Weights of a small mixture-of-experts language model, trained from scratch on English Wikipedia: 13 layers, 22.7M parameters.
Below are experts of layer 8 (counted from 0) of a mixture-of-experts language model. Rows are named router (the router's row for the expert), gate (a neuron's input weights, with its number), up (a neuron's input weights, with its number), down (a neuron's output weights, with its number) and show model dimensions 0-127. Each number is 500 + 25 x the weight over its row's rms, rounded and kept within 0 to 999. Numbers have three digits each.
Before each expert's rows: a language model's description of what the expert responds to. This comes from a sample of Wikipedia text that the model never trained on.

# expert 43
What it handles: Nouns right after the, his, or their, often plural or group words: parents, families, members, players, name, community, system.
router:537532526475548464510547534482493501515462476475491492524492516539496495509507540493526543508520486504505492503469507479480524497483527512529517491489550516469499568495485442495473553451464502542510444508506499503523519503531461521507486527506493469524493472492518484503508452467519480493479532520495484503507497450529509512474492467528503525507482452483528516497532525511537519510507
gate3:570531485468562480478496546503507473536488507461494540473499517523500515508516553496474478510521516516483498502470502489497505500478478498525524517503520498481518536473479487507459539500488489483511492477476512504491500492541487476475511485524556490506496473549480458496501461454460477512500485490502495537529512464530501473464526510544467499538469470504525541497496476509484473533446
up3:507489507472569462453510523487480526492517529502499554443512511488511532538528535488496523517502522505512501487489558471491509487481475493531538508499532514522493532451497452495467538487503519525506471514481507499515500472523494494523523460526522460494439477528484510513516473518494496505498476517465482525555509505536462497471507510528485487529497484497528532526469469486499487520452
down3:512483500518476526467497455485475515526521476505479506503545474512499490481527510508498469507529511470494507511498501501499488516515526545448477495512485502507489502532455496500534474465449534537503478514503501512513455492501475511486513528487483484508502505509460504500537551530486521570477519497454528443500450495463490467500514519486504485468528528528444485484556547507494522467533
gate4:561528496483555523504470498501519498489450504493486466476472515489506493488483471500494485540444504547463497533515489495477487539446520510495509496527477509504533550489480446488487481463498456501518455517494502510515498471479522550462511516509468479469508463491534495482521514515529467510496507452455461512475478513504522477480503494495497483494535497521497487506457522507536488534459
up4:544564506453511535528488488499486538505466491452499514559532537532511522472517469476495478520486534544496482485449473522490491517456531517485547520481485492503509470502501467477477514471553481502510462499492521513488510506482506526490505496501496505490513469506504533466468527484453444494527500461495482524499479467503515525510491473489529475491490530535494491478458515490487471538473
down4:453474477532493468464472495507522478461500479499503506477478482522541481504504483488503475511525479440535518521495494534538510477575507514475478496477508474534456452520453520504491494552502558524509533466509492512520498494492472458513492486460550470532521528500535512483493486487508459517525515481519476518530502490502507472486495479484498474539514489462469512483539492497467494504480
gate5:529506520484473514481477474510489495484456522484487496427489499512497494524507519519490528505541497507477525519534472524483487463503487497525526510506491537552507501495521498482542501520544499511447497526518497515495469530492494526449469502517461488493489470477486527510506556517523462546486505487517494453523494516452532520512531485471463538490555519515495480500450491470511474458464
up5:434534501472536502467518514510514518537517482455485521470517526506532504513493522501519511514516527502545522469535513538523545500493533480494513475472491512541494536488530507512518524517510485510492502569531510517468499500474443487482474537541489506537495520521500519498489512497504488537494519455464480520508525476542520533498489481467481491509543510496559484478514521484525531452505
down5:487505503487554458484501536502516511506527496527499467472487491512485433542484466556483480512506541529513517500502510478536493509490493507502487488567446517493504503570520516491504472482522474493479482527476501489471530472481510506494501506494531487479493469478510524498514480502505460528479480467491531523456507460548516472472485462483515491501499521521514472485502573523533499508537
gate6:534506527514515486492483470550496503509518517457472478464472465492516532507492507483457540521475528505495500483473494497436490501483550491520496513509506497518497537511479497548509455476468489519526509511501502477520500542521466504500477493520505529490494528538507538480470472507527531504457515480549532519520473541513484490461555501578500481470511496470532511523495499489508505529460
up6:475473478507490472486499492470512520503498512503486510489510486494458588488521471533540474504505511525522532488503458531495501481519487503470507520471496539498478464474513500455513488518492499493508515459436534509489484518504525532535484510464533485487520465571499516501554495504493506484511484505463471465502500482486464532528468472499496519462502504544466453443479519510498502511509
down6:468518529461515454546517570525440512556499473505472473517506480472506490526525483487496513508482489500479508473459500507488536537469523464485486498486537510494516528524505466467498560519496482505467512470511522500521532509532531482507525490490512530483528472487495498457462529527504537477533461493514497515509508480482486475517462475481527495491492546497452483510509502508503475512451
gate7:547471502492477502501503534469493528464534524527503522442507517488515493529486538482565458504510494499524502521477503468523501462505485491487495471493480541484501526478522515546485520491464507523486480504471535537508492507524483467511501485554484496523476513513475464534511500519545500471504519510485475475497501436528476502513544523479441523503531521497505518512474554447496521487508
up7:522479510505494528547493500454491488466483530449491469543461493522496472485529491500494460455476519497490524532497500494514479495522479521501483539483537488523506527533505517485522541503479474505479511511514520502518470466453464481512504494505525533491531471440494554488519492509505492532497481484496490483474515473499512510510495478534476481475525477523503419557546473481515478469465
down7:484513482469475496489466492537514534536518504529510500498498473467521508504472494517510489498528489549529525494508561530532504486505518474499482436533517483518492500462563470495488461534503495475444495500487494523542546502538522463495439502494505515534465498493504539480461522492479502439492534464516481506470490503533476538472495505458497514510502517492474502504507536498487526492492
gate8:539503508448506477509477506511517541501500494509502490510486513526504536455477583486463533510445476541497523470493487469491545557482490500557469531456519549471491533479496510540487525507514482476481508484466514488511504503494475514494501484484451520542513511524499482466537483484525495482466512503503490492538482516494506519468502526485506532459467494497483520517506479483504474527541
up8:486544516490514471486513518491490539517474500502520517495443514490450510475487549514517495463453498531510471473490509478500481556498525511539491549487469517504477510480456507524499458509503494472511520494439505518523494455488476526477482481484480512501533529496519463455516481489539526482470509486493495495506474500502498500497438530458515529490460485480503569518497484526499474515539
down8:517497476484525522510478496496501500491485500471500527554523532488531484530509479454541508508475511505510457493513495505506515456470476487489516535526536429486488505509504534471492534477493514550483487495512457469509533501499513453517537463525516511518478486496475593496493528522516485504535506487509523492501508513491542485547505463495500474507474530491496469460443470466479500489501
gate9:492514507482559506508484507498490485493507471488488487504513487471516471481497545473527473510477518536423476528486508460465516528482516505520550498529466450482537528531484437521506494503535513519504506453502520527468515521519494522502516519478510472514462531526499490526539470543532488496511505496537522522492524477557489515513508522550500513467504502481498499490473444484485515518523
up9:472484481483500488498530543485501509505486517477493493549516537473457540472502518534493444437493525445481502499456459514513504462517490501505477472473488477514499491511492472501466443491480538496566505485513508497514514518506499491508473508519507477439523495508532498503481509459471552488476488494478504487515516489492465511477532549517532500467507448530492532498530499479514505513534
down9:452478479527489459494525501534459530472536510519526515450530497520521503502486503461509509469527472518516530491526500515522461484530485467477492553494455488495520520497511534470520518487524519463469539527512527499468468451460510516469507508519451518528513493489494483486484515489500508532486545501499534482483567498498550491535475475494473501539508525480542483486499511489494480471526
gate10:527471508500524478510504514503515512504507508476551509448513427528494531514510526499500500507532516484500516468472498467484438456486510499498494536498473446466447486516504469530472490506454473498515492521504456473498480505511470511513484519524489518517483538539499513510448456533519533493493525519489524520487471483486487554497492523493476513509514444469543515499514479525518487459489
up10:523505484492505496513483446537511513492488484517502466495535527479491518457512482515499564496472439502493529466464447469477495501493493497500533505499542497502580498502487544493544497508531518505533481509546540491434523504475536494516503508476476485493518491477494454504518507484493519486515509519511476551484518531452485516517503505475507502509494479507437499485525483464499514522518
down10:495498519486482512512489502477552519522474499529510504519515518445499479539484503528520488497555472481519482491503532561520534493500485443444508487511489479495506472502522512472502547477504483513495482550509495472511503539457526488505453502462523442537498443488511483499518508530490484465508439535491474491537498497504508515467514527472514508488471500501477498485515564503499508473493
gate11:503483515490465483506525562458502497493509505504495462474493482514482500526503515542469507509499506564530454567499516519470498494478487501535493504485496488497503514485455497542490496489449444508524504526522511465492471546488493513485443501555523540527492498504477491520510492559524505516514517498506537530527501515524471473507513502484490542509514551503481499507502520508499504560460
up11:475488511482464443447468537505484501458511534502478502466510474527492493527530500535466464538489505533514451550473490526507519529467508483497490474517477520517491544494496488521509479537477439493501505531518489487496495504528500512515456503546511525529484514550463486517517464528489509519503505506509515513512503478503469481477523498475505538510512557487447477485509487528524480553513
down11:461508543510476531500487465485511501504496451482509534511494502502567506526481511477502519467442509489462500477493526500487477557509495519472519497491483506475512494494492541477517484466507519483532531552492505510443550498540507520545543510499503473508508498533474495519478521506478530438470473490523486471487493530478492518540457487528554534500485517498519478527494500515477484478526
gate12:492496511478497487500488540469531475539474488480499476530527482474500461496520512505531512470485463497481475503539509482502534514474491520525527480520512494530492476512520493502526504457476508500536508490489453471511494435512485443523470506495525498466499446491459495485515465513483497496500514513480507492504475488512480448528516468530505446572466494489507458450508445503527503537520
up12:449514503479535511492523520494506515475568527532526499507482498518536534520450472493453506548545535459515475519465523516555528505448481485480479482456494504464505475526490480531471464497481499517491520479471475531489479488500474533493505509519472511522510518526547491488488509555540489483499494518513517506520501509471507499516467531516517468493467518474476500486500463542506505476488
down12:536529510451552455525500492480492482510461433479469479511488477488535471492479499544527513449487462523515461498576510507523479517510504533492526545518509481492487535487507459500531496465503520505483491529537471499537511458514477451520521513484507473486494484487504538484477465478481489499512499506509470497484521464532490488487502523490483489535478501475504477519487471479490497542466
gate13:498463505500482521505483524496510525494555477496499510503533499541484488526533500494551554504512452539510505498474481481499518486501566508459533479477501536522507539462511486515517506449487485431483513520491474511517483472466493499506488491513488481483560523529496478474541476497527512492458522502469534450512491474500503487493523490515464514535505512511562485519515501545508478516514
up13:516492491483526500519522486488492493463464525515501538495487478492527508470490507540485464503471529517468476471539479536545511511503511508532477538484513530521527490483461527495522516506523525542477493482482530511518498480512513452513520464467540472478470477450485522469476504532505494536503479487519533449495490490493517471533453482444514495480511551504464529531474460516456502532494
down13:482506495525519511498474521462526493486519449538503536483510508507505464513493506501543513521476483519541520504481515515534461514510435498485469540494505495479487473536521447517492512499513511488540503486498495473529474501531494541504534531510497494536564520537506493514471473478532511466538487527524497482490467484552519468515466463466509508525525472472511470478504540512529531538524

# expert 26
What it handles: Mid-word pieces of Polish or Slavic names and other foreign words, such as z in Krzysztof, ł in Wrocław, Wars in Warsaw.
router:482478500493516513483475470514496505513497488477496479486504489465516515473509540453492512495487501517442515442531485527535479487484533553457497499498492483516503466476495508458480460480459468486520528531479506479467510522543461465510495505479511486495473524495454495495481497459514526531460528541475490506528469505475464448532492493521527507481571536524495485478497461474504516510502
gate0:536476496499484506538482489480472502486539506494512500484482510502521480498514505497532497465472495514461541492490498497473477568542552493504489500515474447498492474491533461576431465500498505483518506518504506511510481530529512464515516454490522500491467486490543514479484505519530482527535491468484488539489476496516474501467465501491505486465483498552491501497444477535509499508551
up0:493503429474519517492506460447525505522494510491510523478515500520508553482512469485502475458463445522490515478522478519503509478525485545474483511480480489495481478462509497512495495530477534506497538538505537512514466531481477528509523508502512470495493502478505506441498460456490533514509533474477441524512478509538473467514479489480502525544493489458564512501535512494484502513508
down0:510489524504497509473518503543476491478520495527483484480512525516491484460514507484524481512518513527538478475424543540486524519502525521463439490530525486494515507483477501500517454493494514495499446466492491462444506447476476518544506510463473498498508516503527460550531486502504516512498464482476511468442528506496515516549535460507488481535500494482511502494514487527489508464498
gate1:512498491481506459478491486515492434466483507494487511490516470477522463514505509508543525452535516531484466467500513541526487470568466522511481500507484501492458469509530498488556512507558487477553532516502519489496518555480519469523527484484493478504525526557514467485474467497536497483509499482515540487520509517485494514505499540518527533519493480507506495537489503544469485502483
up1:470508487532545573516471516520510498516520453481511518458488532484496501500467460494545516464518485510491486500522503483541509497492501499485471471511496468484539496464528480481505527486529537484483515482553506540491545504462485454514471500419462490515518478510520528503465510496490481498507490498530495485469496466525493503473469468511498508489448535472491485459508459499516504488497
down1:487473520531464463503512479517496531509466502472477507528511487509512469489531507477487516492480500487469540523455544530530498470436507511493497501495527500501492493507517473518497505536526520547480465490483507524506459525466515556471493498530489527484503465497461486517488520497511440491507478495502493502522525504480491575500493433523453483495472503486528495507482453466548510538504
gate2:484520481550515539453497517512516500501502487509530523488488489445522489475493507490506496459498512475480505544457506519497487476463528520490510503516531479492477467509511528456488482469489547475481499504448479491464509518485507465460489470497509491504476510492497521455456533475487525502482474458492500514509477518447467532476530466520543519452522474465497481455471534517477553510509
up2:466498462482534503455499514493494505534482473517528519484508530518483500566487482523496519566493528453503495492505475478526524532521517503500488514498542561479518440499531509506521487476520458533457466528494509486526522505489499479468509463515479484496564524491514491519480552502504487496503509483453529497514525466466512472485476491469505523483510499482467475530525549511514479493492
down2:488547492518523517492478532502487513467498512508508499473477434484537509483487521481465510493508510432495488494553493484528502472513471487490531465509517503507507480549485472487528515487514481472466520501511503500511521531537480506478466432481499478526502489492523491487503503523508465465545491476519519496497446585484494502502500506498500505527550512546553471482470516495477494517532
gate3:509472515460468472466532458513502472528506529469534472480501432472461479476503513540481499483505496469462486466496512499493493516484477504504526514493488481525482498489519461520527497534529468536529501492504502493524481494518479531477467525495468445550456513512485495470547479481513478483461485478525493521525487486502510499467477490450498508486546510505513462540529475560516520512488
up3:511491546472472466482468527511540492530520532520515500472529476476489478443505486516478500468501461471476509463505500546480493532469489466516552546517477469452494497463495498456503474454531491486513510496492543511451509501502435474454490484501484505504494493521477510488546471511485475491487479483548519500501476538516481527468482511521491519517509527507496470533522529509476502478502
down3:553488511477509472535467523528540493444530479494528511518515478531506493497518473499480515497511555442430477531466473493476479489456473492463515504542516521522497515499534524477525494482523490538482455485504518452463536490527505510490479479507472498504514500521511498534489506544470433479505504508512474521506492499505476446501488509538542484510516506502497509504516472468507520511494
gate4:525508475506529503528466478504470495566539464474521460553532453517502490489524504466544540490490469501538489515526506487491526479516495500523473464489490526496465493506525486483510495509469465464523556509467508518491534510509471494494512532546532479514474516488511514459501455531518534486529516488492484527508493460506505505526476514550502476509488500488538451508487547485487470532492
up4:485485522472474512517533496475537508468491529500485522483481541439416490480502462531530436534514531502498474504508486508513517536448548480500504505501498519488555524520492507529481484493519523508519480496495507490529448491459523551466509547458445502484533516509507521484473499486505481495492488498515513461480475502517516493533511504481506458483504518534483527515471507502513492492497
down4:516481505498519495532529485496531473473518512469492514461450492485502508516516502524460518523536488533504489474472490464498538530514499491442519489502473508477516499485468441517485489479518495528510496448473467484523482507502447492509522508513464450460472496442537494496483508535485488498512498522528517499516471504500500496544463535499502432468516459486556490521456488509510483484514
gate5:442495508534520489477505512464500479485485512496511497511545499499492493505502525520449486513548490495476478489520550525501537462526483515509509494507477442503518478495520494509532466520491466526471540513492453486522506531479499507507509452512520483471503538532484495490488505467500506494460471484455456530468459475473462504529454497494515539489500457489471528471525536517436496487486
up5:500469497477558504495497526469489511491472489488511501518528516531494482512481509490463516542546521499497508518492469498501492493493491511553482488509469444494510522477496497475516481528459509507488535521513435487530516454498488486485478514493513505503562507569485525525507487499507514497488493467489494465469500557499470510513464489521499493499491494530470577461451484457451510505492
down5:492533554538479476475493461506507502463503465507479496521478501488516531515472482497515485476497489518482572469524475467437541484528546504483482456475470518527452493490498507505463494492476519501470481495513537493479509481500507502462521500506475509494467496459482512491553480459503510579518464504482474500501490473493504485544528463521494514515511510521485514519505504531522493520548
gate6:509519518527501541473489515515532458484530514461467551479504443523502536507501487510514500491499472528461548515477531520479486487460544510527482510447490527482502460516501481517507524479501512530484504490550494477549519544478464500535477515509490500473486524463490490498545470504514516519478519463466518505456496470466471507454545540492531471490519495497477534518484501486494496490498
up6:508509491500464530467478495486519488471501505451518514506512474485509507477510503534479464519459495490510523449447475524475511483544500530542499471453500531471515509516510472525514531496515548541475494460517441493514482465502460468500506504532484473473530508547513523535458496516515550510503512499577524521508491485498518516510508516501489492518514537454511480513477513479517515473519
down6:510511490506510459521527530518458573510524502511514463520475490466480509499521483468509490521493474501520507554477542479525486531490500507482444506544525562521491509484544505470510508505505509489502530491520481489489556498540519514457547457493512494493525453500552506508472498463516504572512512456508520507513504497504509495494505499476533471504511496523523501504510483515470445500507
gate7:456511503560501458512526475422505481450520484472498503516509461476516499462496479493518492518493482512486491466486489475508443487516468480458487480512511531496480498489552494495513546527494490483505520493525488500490474523501512524531478515543484457565487470453495455532508473507502491484526494512522528533498561528475513531500488511507499460465505504466533507484499470497498515509489
up7:524492525499508485486490487497531491492473483480470507534512538515498501452499516485529526535485497502481487491470472505481512474469503489458485478500523495507501522515556512480521479511481482478481537499560450502455478530534498467540480485489510450496530489474508479444524451483498502478484538569510469465533529475504471516516455507487521514480511503506551494439496491478485522515511
down7:531511475513485504513492497525497437514488492475496498497497515455541538488462476497471535544552519541563465500506450491494532506498475556477498483506472470481471507540503502500537508508504517482515451539500494521501473518492495496510474501564479501506517540552476517484479517533499467457508538502514497507518513485529477495498503511487496532487510567473510513499496465494518489529514
gate8:509477475498486526492507479588460556494483489489504520455515474479475466481481517491501477517512502471501457472478519476537471546430498523504513502495507496486481491533495514510491522544514450477515491538503497493508495522500478509512502493509479524477492549509485471519497496414505484475494508504480525536514473531471470502491448518481505501468507503474501527491516528484509522513553
up8:485470558478496502455460484488523493521529492518481465504507529517493553489483489510519531503516510503500514510482488461487486488533438489486501502506539509542520566489505494483530503464513537532493527462473501513529521465443515501504479508523512481515486428503499472475503462506486486527541533491469515461525519496534498501500511467500480496529463456468498511488501477520510479448518
down8:488494505511497492502471500500485510516483524484491498507513522477470513510490544481501477562485529483492507487462539492473485473517557559495524463473493505500535497461524491489509532509517487543466514507492507466497499484475521494531466464494484504459521483493497504532508526579471505490572536528506503512506529518514467472487470468523483451491490554480514503520519509522533506549474
gate9:513508516540480488481492522458477443512515480530526499483525436464504490508474493512492476501470472545472495482504493468541485488492496479454471513491478478480482465513510519510546483515493495501507520528503517518491468428536479493501575506519514484494516515530488505488485486483537556492460486446510522539485480520511509518507446501508541482490495525537489521503480520496467531515495
up9:500483517519527477457515478499508467502500479506494497496466525525488478509443520525510549535482494504494506466480501456538505485496526468486496486517471520506459492459468525478520506476510491521487495501513479538476509474500482500564508481465576475527489549530496511536479511473478479488508525481495520517463482496445529469487497458445487476470466520525501453529525525513493492510499
down9:469496519576448510525494508506509486483498538493477480494499484466480476525515527539475500489491502478501502486454467494487531508528477533516544520448510500509486497515497512531472510476425500512484522504487530506505474528492510558540479531520496506515462520505488473485518496496489529479471511442482493520525557473497486480535515503523510424467533494502500490502512510455507488504502
gate10:472527498515486465495506493496481472480518449510483516487484470459493475518506509474498567507527516482494460450502563487509479504573534530524556523504476496489472505467482509462506496501515517470538525520526528511524560532499504514510534487522483469479449520510492494439516505486527490482471502523517489489531471490443487491512482484503532506468500499497487498487512509540494489492484
up10:472519482463487511526483514536497443478479517503487544523482490467470538575457469511483471497504465492543455455499491507482515486538503485483530482516505534514488520525519487523509530474504503542470488494473447526536509466562544517525493499489501470523460498549492488504499508533488478480482483522519517502510491532486492464529495500524495514503472498542532526514510514492460498512511
down10:468496576527469520510467505517502493500480515520510523541483480519465528492487476524494472504492519478519472511447498479525492496542456522575509505528520469511512540520531508517519532505514482492489489500523477522499537467477484517506446469545503499489538498542553500488506502479478439517491481488508482491521483505533451471490557481507487511508491504503527526542509508522511488494509

# expert 37
What it handles: Line breaks and |---| rules ending wiki table rows, plus -ers endings and list or sports words like series, group, stand-ings.
router:506468511480484505537500492450509473502470469487485467534505470515534495459493512504533504522539490480475524478471477460516509555487502511501506478478501521517520499492485510491532501495487453516534506487463489461507523472515466480564471462478503453502503502505473507552553539542533461489496484555512475511538498529519494482458525460521526491497504491503477508498518463466520494477522
gate4:461488532511499478479515501476511518485552536495529513470501457532497535470496472448484488490495496544491473533479457494473537488472477483524532468478525505482524523478500521541569494548523533466481492538473501491514533523487488530537519475484499470553513507521517504480517499512487489494524506473502486466463504488493439492492525535495491496485497493488518545474492449506472522484497
up4:462524514515550465462476518522506497522482475479508528493482486518536504496466477487497506480483483468536519510527513534536516532493484482458511460491514507487479520444479531513510492537485445544493478502508504456488477494480498513534504488497475501503489500479469499450550530494525512492459487521500479473529516498477439442458503489482445483500521513475480484509465467534488508477533
down4:487508501524501529468525452481507483500502454457502506527490517529515493491565477464539461450470524471493484510481520487505527490480474490503478481496491494512454527511512515462560513509512465505513497507544540525497486531473520506491478512491510493487464522492515476532485476554542516526518505465532502528458517497496493491480531537526506540520521507549503506454558493501491534502498
gate5:466500514553454501460537461576508503490488513489477499463436452490492479500503481509496525480513557502501467520489544506491509481451511494497483513469523517506525486484479495448495487475501488490499532553456553485496551534533503514482511465498527506492521527515525460470485519520502490495520500505483476549513496505510508454473500460466489494478514508511482481484489485486487499476488
up5:472510492508484496462496455488499482548478471497516488509474482472430491462543481469471500497510533483500513479531541490466465529484519496504444491536491527501473553516483457494487489500520512473535488525476512481524528500488491509518513506437532461501462519456492495476473490541481487527530492520508451513509531501490508521507503539500491468475479470521511516538495454520491511465516
down5:539506509513496527499502524497483496490514499507532518520542513481524525500515498502495494487509499514487485564523470484526559481524528481482469530496512492508488490470485543512513504532504505514492442488503437508501508507536522562522491491523427481480523503504486483543497557484475495561481492514502497456538509514492476520505523498500490529464468524474486479456453528510534480500463
gate6:533471474469476472530505532462473513521490504489481484450509528478502501525505519500503519518510482525547483452514508476515510509535554479486474480499468502500471484490517487478522508420503511482479549514492453486483487477466470496461497565501501539471545479473483494478480516509487511514522487487482544441478517476476501488487496474511519513503504475521529562524489471509509517525485
up6:483506514482543519461519532517519495517471512535507569499525465511480525512483495510476502474496524486495521498481488534476529483488477518478525524486514514510503519459487523495505497535477480488497439505522496534493502500538472530508487470556485468473489494500496478491481475465506520491544523480535480527493498500539487530500541523456474514479520510510531404472473517473512499482554
down6:536515468536539518521492521471517472536484472506477463519447536491494486537512510501520484511519505540480521518513489526519465474516524511474474529498513513505472493500504511486508486500525475480499512506505507474517500465484504516430512486461474513516503463478527427453463502485445515534475482508487526496485529483505560480471492500514469511528477469518556475542507497500482502457517
gate7:467492483525497490476467486497482497471522516483449516501523461468535501527500549467494496454514449547499498464482507486457516506507527460507475494467493499495525499478504519470488519454493557469469522476517506469518504517531483484529466513490518524501510464438493497474539482454485486509501509501504540531502516471507483524468471481556526528501498526476510516509476516530499445476512
up7:505504496522479488463506499547534498476513516517493495492476457471496485533481493490449504514533515540522496430460547479489478537517490465517487486500484509511495490503495556472477496479493540488520540488504519504521510510488495497507488535486511496492526497471507512468504487555511537512522486539447531458512497505540524527493458493526572491543512471523520471515498528552484523490503
down7:538470484491484437494522560501470509482490501523489497528519508510492488486539526474508500525515532490497535494506532549529552519480548540507552444462499518520509483471500453469474506478497466499501494478504467484454499481503496492529513475496529472489513500525475460476477491492546469513514517468521461534502466468497490469466490517519492531472532492491531488484487484474499484533521
gate8:498495555496498453516501442483506508534495482534485469511522472488509462542539478451500468554507493515512495491525496498552516521522497478529514505517510518502474483543551497492535464512461501487522544503491538471514469506507455502519506501493523482491479483484491510494540510484505495536543525493541498530490497483540530490523490431504502520504532491445529484478484469533512518485504
up8:481499514471502505448479511514477462489462476495517448455455522491485511470511516499496557467467491519482477474499496509447482500485505533454502525472516488497476495488471552493472543519545515497477493510517477504499521509507490520513507535479472498504521551488503514500499488469497498503487490526492500513476503458493460517416585496491483484518508497524477451506501499510459496498482
down8:539501511451514458523514479463487516500519509488497548551544479488529510532506508522517494493508475486508494515510516476496497508516506488554502439520508493520504513488560468493533480546505454525488531502477490496508482476506492489461471513486552494498530480496514534494580523553550516522492513464514531482508521473471537516508532492483515501510463489505523517511507490522541479481520
gate9:513477482476490454535477458519530503528496487501504509514475522489472509499489497480483480517514504511476502486493474519491427483540529505522520519546537476448475501528502465500498482493489482492517488486517501495450521531471520476519508485487491544535485536527497479514493544554462498462490516539561481474466544524485517531524509494523523512524479485496501467478524483496533479447537
up9:505516455475505500512480484477514496524487470482544500494506515531492508518521501492467498506533514507513459481514436516493485483503563481503508534522518521479519479493527504521499514457506497480524469481509492478458538480530533463474457492508517493493485511551526535522476518536490468543430513531520491467496544511511480529564487516479549495547454505502510481517508496513515514484515
down9:548506499525526493465481552466493487455489506513484504451508509480525486508481467546503510468466511498498488475441464499548509483491530475501529501463472490498479505475515512509519541527503440548491515505463525497519510509504522465470482534502498477502499470506497480537470491500492499485526481478517523571527537463511488491510522479528499467563487481521495513509510504486499487483560
gate10:531480486467470500507502521511499518542473541473493530485530498468473501510491516507490502515521529473472474534524500477489463499535547493518485542529483516477488501531518489503527486500529528476511512500487489501526538491528500500457550529510516550545500489523510545513540532507525449529474517474482480530543482500490454476502476493519468467483489509494518470469518456512486579494506
up10:531552501455510531487498513475502516497502492455491488529468469504484500468521536494523488458519457477477482565517503533498492472489495527475476501474519508543505510518513481499497464518524489504499517438533460482521482500480514478538507506472503506481501489494446495475493466487506520495534463473505471496481502505573531478510555563466507538481485493529466497483499501499471486479489
down10:488477492491501540465492510505486523550516542461460482484513527520471487510496521478519513464512426499492502505506550464489474530509516506514511480515483483507517485541478525441505524508505492484531505462531472534500499498502501506556531461504525473538473458518476514465515519482530505491520532495478510519454483486489497512449500475460499480500532453473549504525506520490504468540497
gate11:482514506473498520518498516534487534501456459518514478545486521504518529488530492533493518483502453528498462527478462489447494508499521453556546470470494481527494506525535497500500518539490495461486480474467561543485498507474490471460495459487514532468540499507466525479512482518501496474504475480504562475505517465521513500490526483516521464481521488488513466490500497469492449498508
up11:497536468514524480482522448487505473528515503503522500501541478486517512472453480510547523489525463440481483488519475478511494563537509502472496486530558518513536523500502512563521542516454508481522491490479520492508460492512465493505488504525528537509493522518490519487524496458477483495503487474489512485526464455481514538502528484508510458463514473500507513452469460484476503516509
down11:490499470518506454496497494489475557500488468530490492492468499474492548485496507482503494487502544492479489456507442492471490520482529499535505513502527485557500532518504498520510522489516496556516485503518500490511505523458506469504496518518515520481517449513558513475499560472539496487516514511508460510457477483506488530489503529508509485508467422540503466498493480474484488554457
gate12:546495462491521519488494550538495507498512457487480482517489566513481469499494516517490516470494459483516464521493466481500495475482432447480551512507499565502496474549508487514530548481494506502542500518517520527469518491520480486495509490536516500534486490486504527482497556480519497473551527511505485447515508472507505506494470494508460522489496500520477513491505483482533452516484
up12:494490517505466505495480457507474525513509545507511544472493444482501476484487506485512520474510503531464479488535529512502457539529511472466512483468451485549459500489465493457451503524527515481490505505519481485521497492446533493490512530534466517475484472483503534515542504470481468507519503511512492535474464514474517512459525512526535501521495497502513486536481535549520559507508
down12:492509516460506512504502475549502474476466476508560469466492537475485510505499499510516551514466473491503503498535515500491443501497468500509517483496533497507554547470501510501487536509504496465485489536494472548494495490485478466531537549497518506477473491463466496534547504461489484511483515520516483546521536516525461499467522505525452464508480519505486527530518473487547531509500
gate13:496500551460492546464490512500474492531479488487511459490502481514487477505539509512552479465485482536500518509510461488564523489515510513514522476456474483507513551485511530515469512495483550505472509454513507551509439522499483500490493508529524491517507467582530474490512485495512501520498540485536490489547502515558515521513491497511506511533512498487512547504529510511500498514525
up13:454502500494535480485533551507471487465503513520470495484510460489488510478491462498506493553508488531508533516452534506456510499481492483497528479511484520493506469487499495505558482506485467469515515494484518492462565513512506559547487494531560482479483488468518513462467481507496452508497501480512522502541488459456498526470511487451522505512511527497507473512484490494444500519515
down13:445487500515473512502491489480461489476476452526511499432484509485506522505466510509482452513476492466517495461493483528471511533513491540503508511497507471532500519496485460536450454476475534488532563537469514481453487499501508477485516529520462470491488516502494504530515455503508508507538515490487471539494535528519514498526506517502464507529496479496480522513515500492561524503447
gate14:469483466479557496498503485499504481500499489523520493534497467514480476503487501486530533487482492492536516456477515483510548476525484537531489524501540507489520530538472506549492503502474443543448476535554537449516521536508482527525516475483465481508469494497509483507551487527488486490524535544510555520509489496499513499446457471509497500499479539512476523504500474481491495493499
up14:465486509459469534510507484457476520493482523493496492438452519529500499511467508549497542527501507535443508514495473515516489494523525469488494468506514478512480483471559502511495491484540517519535473505460506535522470506512506504520484535521527493480523499468454483504486440476503487520494490494519513503524512508469482530522524523519497531517515507467502536499453518523517470573477
down14:495517473442498517502515502486529544517498527519479546520518482527525477501508498487528515502426472479558483485536532507513510536495500469510504501479468500502549503501474512509479515485519490511514517469517525471523513482494483541488540458521469522514518435529499541507517506547479527507521503553494539533514512494499482534520469441514496505492478484515542511521497466486492473507474